Weights of a small mixture-of-experts language model, trained from scratch on English Wikipedia.
Size: 15 layers, width 512, vocabulary 50257.
Experts: 20 experts in each of 15 layers, 128 squared ReLU neurons an expert, 3 picks a token.
Training: a variant of Adam for the experts, 689M tokens, 9459 steps.
Below are experts of layer 10 (counted from 0) of a mixture-of-experts language model. Rows are named router (the router's row for the expert), up (a neuron's input weights, with its number), down (a neuron's output weights, with its number) and show model dimensions 128-255. Each number is 128 + 24 x the weight over its row's rms, rounded and kept within 0 to 255.
Before each expert's rows: "comes before" lists some tokens at least twice as common just after its tokens as in all text. This comes from a sample of Wikipedia text that the model never trained on. Tokens count by the router's weight.

# expert 11
comes before: " to", " in", " of", " by", " the", " for"
router [ 84 129 142 139 127 140 153 131 123 134 131 146 143 114 119 136 160 141 168 106  95 119  93 121 117 111 176 174 127 176 131 127 107 175 161 110 132 124 130  95 112 186 130 134  81 122 114 131 143 110 186 134 110 131 154 131 129 132 155  80  65  99 118  87 125 109 176 121  85 128  93 100 155 144 155 128  83 159 126  80 115 149 127 123  80 154 111 115 121 149 132 138 134 118  96 182 165 147 133 140 146 129 117 116  65 112 108 129 167 141  91 121 104  90 109 101 133 149 163 163 107 127 118 102  95 125 127 115]
up5 [152 134 120 143 112 123 124  97 122 158 137 131 115 109 114 138  97 179 156 109 160 100 133  94 141 172 133 109 120 141 132 116 102  80  88 106 153 135 147 156 138 110 103 100 120  84  84 146 135 138 108  87  84 114 106 114 131 132 155 143 113 110  99 135 132  81 124 139 109 139 137 130 116 112  89 142  97 122 156 121 117 115 109 130 112 115 109 163  95 135 116  84 168 135  97 124 107 127 121 199 142  98 115 138  93 133 165 121 131 126 129 139 137  93 142 107 134 107 117 154 142  99 133 139  82 135 138 102]
down5 [146 135 165 163 181 166  71  96 130 174 132 111 115 166 124 114 158 152 120 141 150 148 141 150 165 142 162 129 115 121 136 104 110 172 127 138  90  93 118 120 144 136 138 119  97  66 116 117 171 161  80 143  75 110 118 116 120 134 134  84 121 103 111 130 111 112 144 136 122  93 158  98 138 150 126 116 145  96 108 133 130  81 132 108 168 105 127 138 139 111 145 164 121 106 101 132 112 123 122 114 163 123 136  86 122 149 138 116 190 126 144 151 153 154  93 158 154  81  86 153 114 125 156  86 107 131 159 135]
up6 [115 146 142 135 121 115 105 174 142 124 140 147 125 130 154 117 141 156 127 106 114 144 105  98 134  59 171 126 118 140 121 111 140 147 153  78 156 132 114  83 133 119 112 138 137 136  85 113 121 157 117 124  97 121 123 147  87 106 122  64 140 116 121 134 110 139 155 156 100 151 128 146 148 130 126 142 145 138 156 145 100 153 109 122  92 141 147 112  97 121 117  96 176 105  99 128 124 142 125 165 127 150 119 118 142 118 103 132 134 134 137 145 123 107 135 110 116 127 122 196 100 132 103 150 121  97 130  99]
down6 [ 78 106 170 127  97 129 115 138 150  91 126 114 122  77 148 136 109 143 145 142  75 133  82  96 163 126 129 142 162 117 150 125 164 147 129 123 102 152 153 113 133 151 123 159 138 144 113 121 130 157 131 118 159  84 126 173  91 108  81 112 114 166 106 118 130 105 100 159 103 156 114 172 132 140 126 143 119 120 148 115 137 103 114 129 126 100 157  79 123 126 141 144 135 115 120 152 137 138 162 126 138 140 129  74 149 108 210 132 147 139 132 153 143  70 166 141 116 130 114 147 112 156 131 132 147 125 129  84]
up7 [130 109 123  94 162 141 126 102  93 100 112 175 163 165  79 100 152 140 168 138  67 142 129 135 106 164 172 132 118 156 115 165  86 129 130 146 115 137 125 112 157 125 119 125 122 130 111 137  87 161 113 137 123 126 117 133 109 139 131 152  60 142 105 178 113  90 159 135 106 119 131 158 129  83 137 101  99 120 123 130 132 132 137  99  84  89 131 134 113 148 144 126 121 127  95 164 121 104  77 117 152 103 127 159 146 120 115 124 131 119 127 123 121 170  99 135 116 144 112 121 128  89 163  81 123 103 125  74]
down7 [ 83 126 118 159 100 106 107 134  92 128 109 110 121 123  91 120 138 155 172 132 114 137 128 172 117 150 136 152 100 161 124 127 140 161 131 118 118  68 154 122  96 132 133 134 126 112 142 124 147 131 120 108 137 190 110 123 124 109 134 135 122 146 135 178 132 163 142  96 160 143 138 155 113 136 129 133 127 147 146 150 114  68 142 121 120 151 135 118 109 152 104 142 172 110 126 109 154 151  77 110 136 126  95 125 123 121 131  99 134 122 112 139 121 129 112 152 139 167 119 117 114 164 136  94 178 145 105 110]
up8 [ 73  82  91 158 125 164 124 138 137 125  89 157 130  94 104 161 115 130 135 157  99 121 159 126 115 131 171 116 164 145 152 125 140 141 140 125  88 142 152 132 109 115 138 111 117  71  98 136 163  79 172 136 146 144 148 102 108 116 135  95 141 127 131 118 108 134 162 160  76 162 141 148  97 151 190 130 120 157  91 157 110 149 147 120 156 142 116  86 100 141 139 137 138 155 118 120 137  98 134 127 133 149 168 125 150 122 145 142 127 121 100 109  88 118 106 106 142 156 126 113 119 143 120 147 106 124 135 112]
down8 [178  95 135 166 149 168 156 129 140  85 112 123  97 110 119 134 156 121 141 147 141 116 157 162 151 120 145 136 101 115 141 126 106 108 117 141  82 131 113 141  91 118 133  89 145 126 119 123 136 145  91 124 125 143 128 123 132 130 123 133 125 146  86 108 133 135 121 163 100 158 105 163 101 109 125 141 152 141 104 163 102 112 126 118 147 129 131  53 141 103  88 121 110 138 118 114 117 126 123 121 143 165  93 100  89 151 173 128 129 135 157 108 137 163 135 128 134 145 125 141 148  99 112 117 117 150 151 169]
up9 [117 172 144 154 143  95 141  96 134 107 117  94 101 127 136 159 153 119 165 141 142 111 110 132  83 136 107 155  66 161 150 114 122 115 166 128 118 140 145 148 153 160 126 134 109 131 100 146 141 130 188 147 117 124 161 142 126  95 120 128 107 112 173 105 101 122 134 123 142  76 150 125  91 158  96 159 147 109 108 125 110 118  94 105  86 116 158 108 149 126 112  98 133 105 125 120 135 137 150  98 130 108 127 103 114  97 135 128 136  94 116 123 157 111 114  64  85 148 129 126 113 111 134 135 116 103 167 108]
down9 [113 172 143 114 103 150 183 128 101 102 112 109 157 118 167 159 117 150 111 115 124 142 166 102 146 138 123 102 118  94  78 146 150 132 117 137 115  92 154 111 120  96 105 155 138 154 155 107 127  93  77 146 145 135 134 138 142 169 140 141 111 190 104 162  92  71 108 142  91 125 132 132 123 136 136 107 109 130 152 132 149  85 172 127 134 122 117 146 126 123 145 111  92 142 136 120 124 131 123 145 111 140  84 145 125 137 138 124  83 131 146 111 121 134 108 163 157 127 128 124 157 114 135 110 128 113 143 112]
up10 [123 137 102 138  98 166  95 161 172  90 125 132 168 154 107 119 141 110 115 149  89 145 134 133 118 145 120 161 143 189 173 119 124 137 107 117 121 135 134 116 120 111 127 126 113 157  69 110 126  84 142 148  80 104 121 173 149 107 134 106 103 119 126 121 106 130 100  99 130 177 163 126 156 156 138 128  98 128 143 139 107 136 111 148 147 152 123 125 112 114 110 138 116 124  73 160 131 128 114 107  64 119 121 125  86 131 146 137 143 154  99 149 106 116 109  76 167 126 213  89 100 163 100  86 142 108 139 124]
down10 [151 143 117 121 141  91  96 119  89  87 116 104 115 130 137 171 164 129 129 130 155 130 131 104 112 102 102 126 119 126 151 141 133 122 111 112 106 133 135 135 145 153  91 119 105 172 153 148 113 101 122 150 134 108  96 129 106  79 131 128 115 127 147 133 101 122 160 102 146 179 135 145 141 168 145 113 137  89 149 141 158  97  90  73 164 119 145 109 150 133 121 140  93 109 141 128 126 143 143 156 154 116 114 156 128 112 126 115 137  97 136 102 133 106 113  77 159  48 142 156 146  86 136 100 141  80 140 147]
up11 [130 147 145  91 127  80 126 137 111 130 158 146 127 102 112 137 158 115 161 114 118  68 117 142 154 113 157 143 144 151  95 104 159 171 125 138 172 146 148 121 123 123 102 147  84 111 104 131 104 105 139 117 115 131 139 141 112 140 141 126 122 125 131 110 111 116 138  77 138 119 126 125 140 117 141 143  57 154 134 122  90 152 109 121  80 141 179 145  86 121 146  97 142 107 117 121  77 121 131 143 103 132 105 142 117 152 133 191 130 128 124 181  91 127 134  78 135  89 115 125 151 118 164 142 117 113 123 152]
down11 [117 114 158 136  90 100  77 121 102 144 154 143 157 129 135 135 118  88 109 154 124 142 136 111 153 152 115 169  96 103 140 124 156 119 146 121 176 170 143 128 169 109 139 104 152  93 130 139 125 142 124 134 134  87 158 154 151 135 110  92 139 111 167 117 122 107 103 121  96 178 147 112 157  87 136 110 143 125 130 155  86 178 138 102 112 122 107  88 105  89 123 123 101 130 108 142 131 173 183 129 117  94 130 169 128 125  81 141 192  96 162 102 106 151 150 135 158 107 110 150 114 143 121 144 115 121 108 146]
up12 [119 129  97 130 163 131 154 140  94 130 161 113 104  96 132 115 177 131 122 144 100 145 121 186 142 136 161 133 172 153 107 156 102 138 112  64 129 125 136 156 148 184 122 185 129 157 150 152 111 150 169 132 112 115 130 142 170 135 122 106 119 134 123  87 102 158 147 215  95 112  98  92 119 162 159 125 130 123 157  98  92 132 154 129 146 119 103 110 110 134 124 146 136 155 144 142 142 158  56 150 144 111 105 110 111 115 124 112 183 142 139 162  84 106 125 106 147 181 144 145  89 132 163 193  89 104 119 104]
down12 [124 184 168 117 125 143 120 107 157 129 103 124  71 153 159 103 139 151 143 113 130 125 154 111  84 121 103 146 110 143 156 127 129 153 138 119 132 137  94 112 146 121 134 122 134 142  94 126 113 100 152 119 149 146 153 179  94 165 126 110 103 139 177 127 122 101 124 133 104 119 128 120 118 143 151 128 150 109 148  93  85 150 114  72 170 153 119 154 123 121 116 145 143  82 165 166 128 143 111 109 112  71 164 110 145  87 149 120 133  83 102 128 154 150 152 108  91 129 157  91  91 133 107 145 160 140 151 152]

# expert 9
comes before: "-", "\n", "|", "The", " be", " been"
router [111 187 129 104 142 139 149 150 164 118 124 137  87 147 123 122 133 147 145 133 103 134  92 159 172  88 162 122 118 177 174 161 127 145 137  98 156 115 141 123 151 137 145 106 108 106 149 123 147 125 182 160 124 144 113 163  82 126 155 116 108  93 144 114  83 111 152 136 113 147 170 116 118 142 130 144 105 159 156 142 109 123  89 109  95 125 129 136 102 119 151 131 108 150 111 161 167 172 114 109 119 101 155 159  94  89 109 142 172 132 152 130 122 107 129  97  98 110 150 121 119  99 129 133  95 145 178 109]
up21 [ 98 154 118 195 142 111 152 145 143 139 141 145  91 117 139 148 128 180 139 103 173  85 143 111 133  74 156 122 104 123 140 110 175 119 177 109 111  90 181 174 128 101 141 160 143 111 134 153 135 117 177 138 131 161 125 121  99 111 160 121 160 122 103 121 128 122 148 126 112 157 140  84 140 154 141 106 125  94 147  97 118  94 150 113 100 140 129  97  98 141 118 141 100 125 149  94 102 162 132 148 152 117 110 125 112  89 125 179 130 146 109 142 115 121 144  95 138 105 159  84  99  91 102 152  84 122 126 109]
down21 [ 97  97 120 106 101 153 133 103 127  83 111 129 113 156  96 108 131 135  98 139 126 144 160 163 144 118 119 134 162 131 182 153 113 177 137 136 126 163 118  92  75 130 102 133 125 162 155 175 149 145 148 152 126 161 165 122 142  74 127 149 116 113 119 133 118 166 159 160  60 146 121 110 112 152 127 114 140 120 106 118 130  99 150  97 119  98 159  86 137 128 153 115 119 117 109 164 128 140 102 109 146 138 106 160 119 125 150 109 133 127 119 133 168 123 137 129 103 137 108 125 153  90 111  95 122 116 170 132]
up22 [112 164 154 142 143 127 136 121 172 151 107 117 136  87 124 169 139 187 101 132 119 149 101 109 132 142 133 146 158 155 108  71 120 109 150 134 165 145 152  89 123 124 156 121  82 104 137 143 148  89 154 142 148 127 130 118 103 134 137 104  86 115 138  88 146 102 127 131 140 178 148 139 149 112 111 102 127  89 193 121 112 133 114 133 127 155  95 175  83 142  99 138 156 127 109 122 162 148 151 101 112 115 203  94  74  97 130 116 164 127 160 146 114 154 151 148 100 122  98 120 151 121 120 126 118 137 136 130]
down22 [136 108  94 130 148 124 162 112 113 139 133 144  97 130 139 122 118 150 144 171 130 149 168 150 134 104 139 117 138 126 107 102 111 108 113 134 136 127 104 147 132  79 110 176 157 129  67 127 137 154 137  86 159 112 186 119 108 113 133 117 104  49 122 142 129  74 122 102 175 172 151 130 147 129 122 173 122 142 132 186 138 140  61 149 128 135  90 135  86  88 141 120 161 133 119 104 110 147 158 117 144 124 140  87 149 160 118 115 154 113 129 106 131 152 160 128 117 146 156 155  94  73 154 154 129 122 139 131]
up23 [ 81 128 100 131 104 140 154 112 146 129  71 162 108 130 158 154 129 114 151 144 156 102  95 154 167 110 176 122 160 114 133 140 162 143 121 145 126 125 192 113 145 123 150 126 111 145 128 155 145 119 167 141  96  80 119 135 101 139  97 172 154  88  99 121  81 137 146 185  79 113 152 108 138 143 127 136  89 153 104 160 109 160 129  91 137 116 117 127 154 127 133 102 123  89 105  88 162  99 133 111 158 103 140 144 112  66 141 152 145 166 108 100 131  86 125 114 144 108 138 148  93 130 140 179 110 130 162 140]
down23 [122 125 141 149 106 148 114 104  85  76 124  99 125 131 103 139 143 121  94 113 137 136 107 153 179 132 118 142 132 138 115 132 105 132 128 127 121 114 108 160 155  90 178  94 120 127 111 154  78 122  93 153 127 115  99 116 156  81  90 158 181  86 117 119  98 130 157 155 111 144 124  83 109 142 162 146 145 130 140 118  88 156 151 109 122 122 144 116 144  92 156 118 142 119 146 149 115 116 164 108 106  90  88 115 164 134 110 148 149 126 110 114 152 123 108 126  91 103 101 127 173 127 153 118 109 153 158 149]
up24 [127 141 120 110 130 116 112 126 133 135 141 182 103 166 130 140 114 164 174 109  91 159 116 162 156 110  87  92 125 115 132 126 112 131 151  74 101 131 146 110  73 166 114 174  76 142 133 125  74 166 132 103 102 127 121 120 146 147  84 170 106 142  88 114 101 143 121 166  92 112 133 138  92 125  89 121 126 124 126 148 110 163 131 199 135 135 160 115 137 117 115  72 111 156  80 110 126 160  96 117 132 145 192  96 112  58 117 149 155 134 124 111 150  82  92  80 120 139 112 166 104 118  91  96 123 129 130 108]
down24 [145 129 158 142  84 115 132  92 102  91 134 145 147 106 115 158 128 142 148 121 153 167 117 125 153 134 152 127 100 101 115 117 136  87 158 115 142 113 139 145  89  87 123 138 135 137 173 118 107 116 136 172 131 189 124 115 148  79 146 151 119 144 123 148 132 163 131 105  85 145 112 152  89 106 140 138 113 119 122 142 137 129 155 132 139 144 133  72 199  91 140 117 102 106 126 176 122  90 116  98 108 109  94 116 116  87 129 149 126 113 141 119 155 134 146 108 152  99 121 145  92 128 100 100 140  99 120 145]
up25 [126 116 135 154 175 127 158 135 106 109 134  87 145 169  91 142 149 152  85 139 143 132  93 130 147 142 102 114 133 162 165 145 150  83 136 158 162 130 151 138 194 142 107 130  81  88 128 151 163  95 124 158 112 145 131 156  83  90 143 128 130 128 130  81 107 115 104 157 106 180 139  83 142 156 133 157 139 103 149 123 142 121 105  89  94 113 159 142 114 153 112 162 118 103 137 150 131 145 125  79  98 128 137 127 137 115 137  80 157 140 132 154 103 137 110 118 201  95  98 112 135 128  67 107 125 121 121  87]
down25 [144 100 206  92 156 149 122 117 154 134 132 117 107 100 101 106 132 137 143 197  83 104 153 135 161 110 116 110 165 188 153 102 115 136 103 137 127 179 174 112 160 125 102 130 116 129 140 102  77 119 108 111 122  65 152 123 109 119 138 125 164 105 139  89 129 124 155 174 119 135 142 131 109 139 155 150 135 106 106 143 130 154 127 135  75 132 152 106 128 153  98  98 114 104 113 146 139 147 150 147 117 126 114  77 167 173 139 109 115 135 131 102 138  92  97 142 138 129 121 132 126 128 103 148  94 113 143 132]
up26 [101 142 133 146 126 144 123 117 151 143 115 130 148 159 149 124 115 137 126 100 136 144  86 139 111 124 146 146  98 131 149 127 105 112 134 135 121  87 162 153 114 157 123 127 116 101 112 134 120  98 174 125  85 144 132 167  95 126 124  76 106 118 121  97 121 111 154 119 141 110 106 136 137 109 151 147  95 117 126 130  91 151  93 153  88 152 133  82 155 121 139 100 121 117 124 126 136 162 160 120 113 165  80 165 115 109  90 115 148 155 125 131  95 116 120 116 137 108 136 147 184  79 132 116 110 145 111 174]
down26 [142 119 152 126 138 116 153 111 121 138  74 124 130  84 113 116 122 116 149 133 103 108 136 129 124 158 128 132 136 120 104  91  97 105 115 133 103 139 164 155 109 161 136 147 117 136  89 138  92 145 150 141 161 134 109  97 114 131 149 130 109 121 157 168 112 174 104 107 123 157 142 151 128 111 151 109 151 132 154 107 115 167 121 142  89 130 147  96 152  67  74 122  97 127 125 108 102 125 144 153 138 104 140 128 135 113 118 140 145 138  90 133 179 103  76 200 113 154 120 148 157 150 102 142 128 125 156 145]
up27 [117 165 123 160 135 131 175 157 115 152  94 126 126  88 104 128 124 100 166 136 114 102 129 140 185 101 175 145 108 157 123 160 135 153 138 121 157  90 174 110 161 163 124 156 148 109 152 178 132 111 136 152 108 172 106 116  98 103 112 152 156 112  98  87 107 132 114 138 150 119 139 111 134 171 114 147 148 156 131  94 155  92 115 141  99 121 136 150 125 103 134 120  96 129 118 124 150 108 110 145  81  99 108  95 111 130  91 137 149 141 126 150 168 128 147  61 139 107  96 104 130 137 104 164 124 144 149 101]
down27 [ 83 145 145 129 120 126 127 117 138 107 112 155 136 142  83 133 153  92 144 116 125 141 140 178 142 123  98 144 131 110 122 115 131 144 114  93 140 151 105 111 122 158 148 131 144 125  74 108  84 128  83 162 141 185 156 142 142 140  94 145 140 107 139 137 113 141 164 153 106 142 130  96  88 105 108 142 147 141 108 188 147 137  95 120 106 137 167  94 160  87 127 161  99 157 157 181 157 134 144 124 120  90 100 126 111 134 128 144 101  97 147 124 141 160 171 131 116 119 137  94 104 131 144 124 156 136 143 115]
up28 [117 108 146  97 127 114 136 137 143 125 120 121 177 106 127 111 138 189 156 131 115 104 161 151 107 139 182 141 130 171  98 112 101 120  89 142 140 165 123 115 115 115 139 165 116 158 104 152 160 127 160 118 109 117 137 176 101 157 112 113  89 121 114 155 122 154 125 131 156 124 114 171 129 124 101 131 127 161 161 107 143 126 118 127  83 156  88 137  91 124 140 136 116 127 113 161 136 131 140 105 149  97 163 126  88 157 135 141 123 116 169 124 106 112 107 101 133 150 116  94 181 118 167 150 118 135 128 124]
down28 [147 147 143 104 146 117 152 133 153 158 137 114 128 101 132 111 121 145 102 144 133 145  77 120 123 146 143 129 111 127 132  98 123 118 148 111 158 136 142 161 122  87 158 147 124 123 129 120  99 178 132  99 159 139 114 135 165 140 134 128 138 101 153 139 135 202 120 126 165 131 166 140 103 163  91  96 138 176  73  98 145  80  99 169  92 118 120 131 149 129 117  99  80 143 128  97 119 146 102  62 101 137  93  97  87 117  81  93 114  86 119 115 126 113 101 116 131 165 152 106  93 139 114 108 111 101 119 148]

# expert 6
comes before: "\n", "|", "-", " The", " In", " He"
router [ 73 140 142 173 135 118  93 166 151 105 164 120 100 129 126 113 164 118 148 104 107 135 129 168 130 140 152 131 128 201 155 167 115 105 132 120 196  91 142 130 130 137 106 136 116 127 142 133 119 109 204 110 115  76 123 117 127 103 146 121 144  72 165 116  80 105 156 137 118 151 165 143 172 135 164 166 106 151 133 127  76 174  89 175 140 103 122 150  97 129 124 137 127 116 160 141 111 148 120 121 115  93 156 116  81 123 103 134 146 120 149 178 107 130 123  89 125  87 119 122 136 158 137 134 102 198  79 136]
up9 [158 130 130 118 126 127 110 143 116 145 155 139 116 134 135 127  87 122 187  85  82 124 100 122 131 140 107 105 121 127 148 148 142 142  77 143 121 149 111 114 147 136 103 100 158  99 126  97 150 127 142 114 121 112 106 121 120 171 167 139 129  73 137 115 143 121  99 107 130 128 140 150 138 135  69 146 102  94 178 106 122 163 131 105 105 117 117 103 110 118 131 152 143 117 161 159 110 192 121 121 108 165 135 100  96 145 143 152  96 135 163 123 125 103 114  90 126 110 104 134 113 127 130 139 140 127 102  98]
down9 [123 139 147 139 119 142  93 117 153 114 161 148  89 126 114 126 153 155 122 128  94 148  96 115 116 110 120 142 146  96 157 127 128 153  89 123 167 105 148 141 134 114 125 144 125 132 130 115 134 129 132 167  81 120  94  73 118 161 141 114 116 155 160 136 134 138 160 130 140 133 155 127  88 140 148 132 128 149 106  68  99 127 110 121 134 135 158 113 137 103 109 140 168 135 145 112 130  94 155 121 124 142 115  93 174 146 141 111 155 120 124 132 161 128  86 135  71 142  79  89  99 124 147  99 142 167 110 147]
up10 [141 111 133 148 103 103  81 169 142 109 132 165 145 112 128 103  82 153 129 132 168 120 121  92 141 148 108 141 167 149 110 126 112 170 123  91 109 184 154 131 153 113 106 118 135 124 129 153  98 113 161  89  87 113 130 148 126 142 134 150 116  57 101  82  95 147 133 156 128 107 142 169 111 110 117 161 167 147 126 156  99 146 136 110 134 103 106 167 118 109 114 101 126 146 122 111  84 122 141 138 138 118 121 142 112 113 125  80 152 133 138 152 110 106 152 118 161 119 127 143 130 146 126 153 103 145 107 120]
down10 [174 143 140 142 108 160 146  86 126 129 157 143 102 114  81 137 120 139 137 102  86 154 137  91 169  84 133 160 134 111 151 131 133 167 163 129 115 108 128 150 144  95 112 126 109 121 154 146 133 113 100  96 121 125 139 127 117 130 107  94 133 127  61 120 130 107 134 183 123 133 120 126 141 150 149 139 145 123 125 145 116 115 130 116 142 135 120 105 121 116 132 138  72 113 174 142 121 122  81 123 114 127 129 146 149 175 111 106 149 152  99 189 136 154 141 131 106 151 100 138 118  91 102 137 106 111 104  88]
up11 [ 93 151  96 144 140 115 107 116 120 116 128 108 129 141 132 131  67 131 106 102 113 138  92 188 122 140 112 191 129 163 150  93 136 128 164 121 116 107 133 116 207 200 102 169 102 133 134 163 157  85 162 129 119  89 150 100 129 110 147 143 146 130 112 100  96 133 142 112 134 124  95 132 117 147 106  84 125 133 120 142  96 160 114 136 150 103 144 124 124 157 122 128 123 121 111 136 132 123 117  91  85 133 144 161 134 104 100 107 118 158 136 160 171 115 100  83 107 120 112 145 122 105 123 111 143 117 129  98]
down11 [154  97 124 171 165 126 158 107 124 127 107 117 140 139 166  90 136 148 112 124 161 155 173 117  97 128 127 155 102 119 101 151 138 110 119 120 106 126 146 159 110 155 161 163 139 199 118  89 143 134 113 109 112 118 132 126 133 167 109 110 125 132 141 142 127 140  83 144  92 181 140 123 162  83 117 150 118 130 116 173 122 134 172  84  98 179 116 119 128 137  87 167 129 140 125 135 121 130 142 116 144 134 142 153 147 152 111 169 139 114 138 155 121  95 120 119 163 149 148 139 100 144 119 106 134 156 109 110]
up12 [155 139  87 129 108 157 115 102 117 107 160 119 101 145 130 114 123 130 106 140  87 127 150 151  97  89  80 146  91 126 199 137 142 144 142  93 135 118 199 111 135  95 105  98 168 144 157 157 118 138 139 127  96 156 111 153 131 119 116 133 141  99 135 187 146 102 156  88 106 134 126 149 147 149 110 161  74 112 164 149 136 143 146 148 149 162 102 149  65 105 120 137 133 124 100 124 121 219 110 122 119 118 146 173 147 108 120 147 127 139 111 130 114  96  87 138 129 167 175 161 128 145 124 152 145 157 129 138]
down12 [152  90 151 120 106 139 138 120 124  80 132  96 122  76 118 104 114 147 135 113 119 133 125 100 127 114 113 139 172 174 143  96 124 160 125 111 114 121 104 147  96 159 129 134  67 146 148 140 114  94 118 161 122 123 144 144 113 133 136 120 148 133 175 114 141  94 149 126 124 128 135 119 148 161 114 127 139 101 150 144 101 125 108  96 157 143 135 125 122 108 121 136 147 133 172 138 157 100  74 125 113 134 145 114 138 139 117 115 167 142 107 142 118  95  89 104  96 183 121 116 128 133 138 111 106 135  98 113]
up13 [ 77 144 129 155 149 129 132 112 144 122 150 125 138 168 123 140 147 146 124 138 130 113 118 104 153 128 139 139 136 113 136 161 146 113 130 119 136 148 148 142 131 110 127 116 104  99 159 107 109 128 172 122 131 181 132 134  97 122 167 127 105  84 120 170 101 105 116 174 116 120 105 118 100 124 161  96 134 176 127 112 123 139 131 132 128 147  67  90 137 144  77 114 149 150 152 165 137 139 107 106 158 129 153 152 132  89 105 103 148 130 133 162  91 147 130 125 111 114 137 115 118 145 113  93  95 129 117 127]
down13 [127 134 190 120 129 149  84 114 143 116 125 165 151 131  86 159 155 124 141 119 139 125 140 110 157 129 125 158 119 121 144 117 114 132 130 168 125 119 172 125 145 128 154 119 157 124 164 127 155 142 133 124 137 152 138 104 185  99 134 147  94  93 134 181  80 162 154 107 126 152 138 103 128 134 102 128 114 108 116 133  89 180 133 140 161 132  89 142 144 152 111 163 163 111 138 146 145 131 126 124 139 121 115 116 128 163 143 117 142 114 119 148 115 148 125  93 122  85 104  87 122 133 168 130 141 131 137 124]
up14 [124 158 152 150 147 153 113 148 126 141 138 174  98  96 128 133 139 123 112 122 133 162 124 132 162 163 150 135 153 151 129 102 133 165 128 111 146 119 148 108 105 163  77 127 122 170 154 104 111 121 183 148 120 112 101 190 106 119 156 158 161 145 152 131 133 145 175  94 144 143 167 129 113 137 159 126 135 155 160 141 143 128 124 101 140 141 153 152 175 180 154 122 122 106 160  81 121 139 129 130 102  90 104 138  90 150 115 160 149 133 156 187 127 109 107 114 125 138 131 132 129 112 109 152 121 148 106 146]
down14 [155 173 153 154 106 145  91 121 115 159  85  84 141 124 124 131 112  92 182 130 135  92 150 131 137  72  95 169 126 116 153  68 129 137 105 127 102 118  91 119  85 111 135 115 131 121 141 107 112 136 167 116 132  92 111  76 157  99 127 148 154 138  89 114 149 139 129 155 159  86 113 154 118 133 108 130 124 137 141 125 118 141 144 116  97 140 101 124 100 111 119  88 152 119 155 110 127 137 102 171 104 132 112 125 119 138 121 139 114 129  99 153 123 161 114 115 187 123 163  75 127 149 120 152 128 147 101 147]
up15 [125 127 125 143 149 138 147 133 154 139 122 125  96 115 142 114 151 111 143 149 119 153 151 153  98 111 163 161 124 166 143 103 114 131 124 130 123 145 124 100 137 181 133 109 144 158 129 166 146 151 150  73 102 110 122 111  65  71 122 137 123 147 144 142  95 140 166 127  95 123 135 116 144 132 165 127  85 129 131 123 117 186 149  97 138 144 135 119 112 165 124 128 170 109 142 133  97 135 112 153 120 114 154 110 110 145 129 163 119 136 105 131 143 110 101  82 104 122 143 138 147 116 115 103 100 128 108 101]
down15 [112 107  90 113 162 125 129 100 130 129  84 152 122  94 139 104 120 119  87 135 129  98  92 178  90  83 102 138 161 112 104 107 110 119 105 163  94 157 164 121  74 155 121 104 204 135 147 137 183 169  98 112 139  96 162  98  93 121 150 127 143 148 150 125 134 136 141 185 153 106 139 123 127 140 127 144 120 155 114 142  77 103 129 106 143 139 116 129 134 110 103 141 150 164 104 100 104 123 122 170 160 172 107 129 136 146  87 113  88 142 113  95  87 132 106 128 101 129 130 136 137 136 172 103 146 129 110 108]
up16 [ 97 120 131 120 134 147 163 106 127 125 124 140  97 160 125 105 118 112 144 100 138 190  98 149 157 127 127 131 125 127 116 134 122 111 156 128 173 167 178 140 153 179 141 129 125 142 157  77 127 107 144 124 116 138 191 122  94 132 107 105 110 156 106 156 150  95 157  63 109 151 162 145 177 126 114 174 124 136 152  97 140 141 153 164 100 106  97 105 127 100 159 150 129 130  84 156 154 143 102 108 179  69  96 146  85 154 130 149 164 118 131 164 128 113 107 120 119 128 138 110  94 140 128  99 131 160 124 142]
down16 [139 160 113  97 148 108 108 124 107 145 143 109 157 113  89 147 143 151 142 146  98 159 151  90 152 135 143 146 107 148 139 158 122 138 112 123 127  92 153 114 104 101 109 161 109 132 150 148 115  99 146 112 128 182 171 104 104 160 118 133 161 116 155 147 133 140 144 118 151 144 140 110 111 110 118 121 137 143 137 148 112 143 118 133 100 144  79  80 117 118 151 115 116 113 131 163 114 116 145 123 152 116  79 133 166  86 184 135 163 106 143 173  93 111 146 128 127 116 100 143  90 108 196 150 168 144 130 124]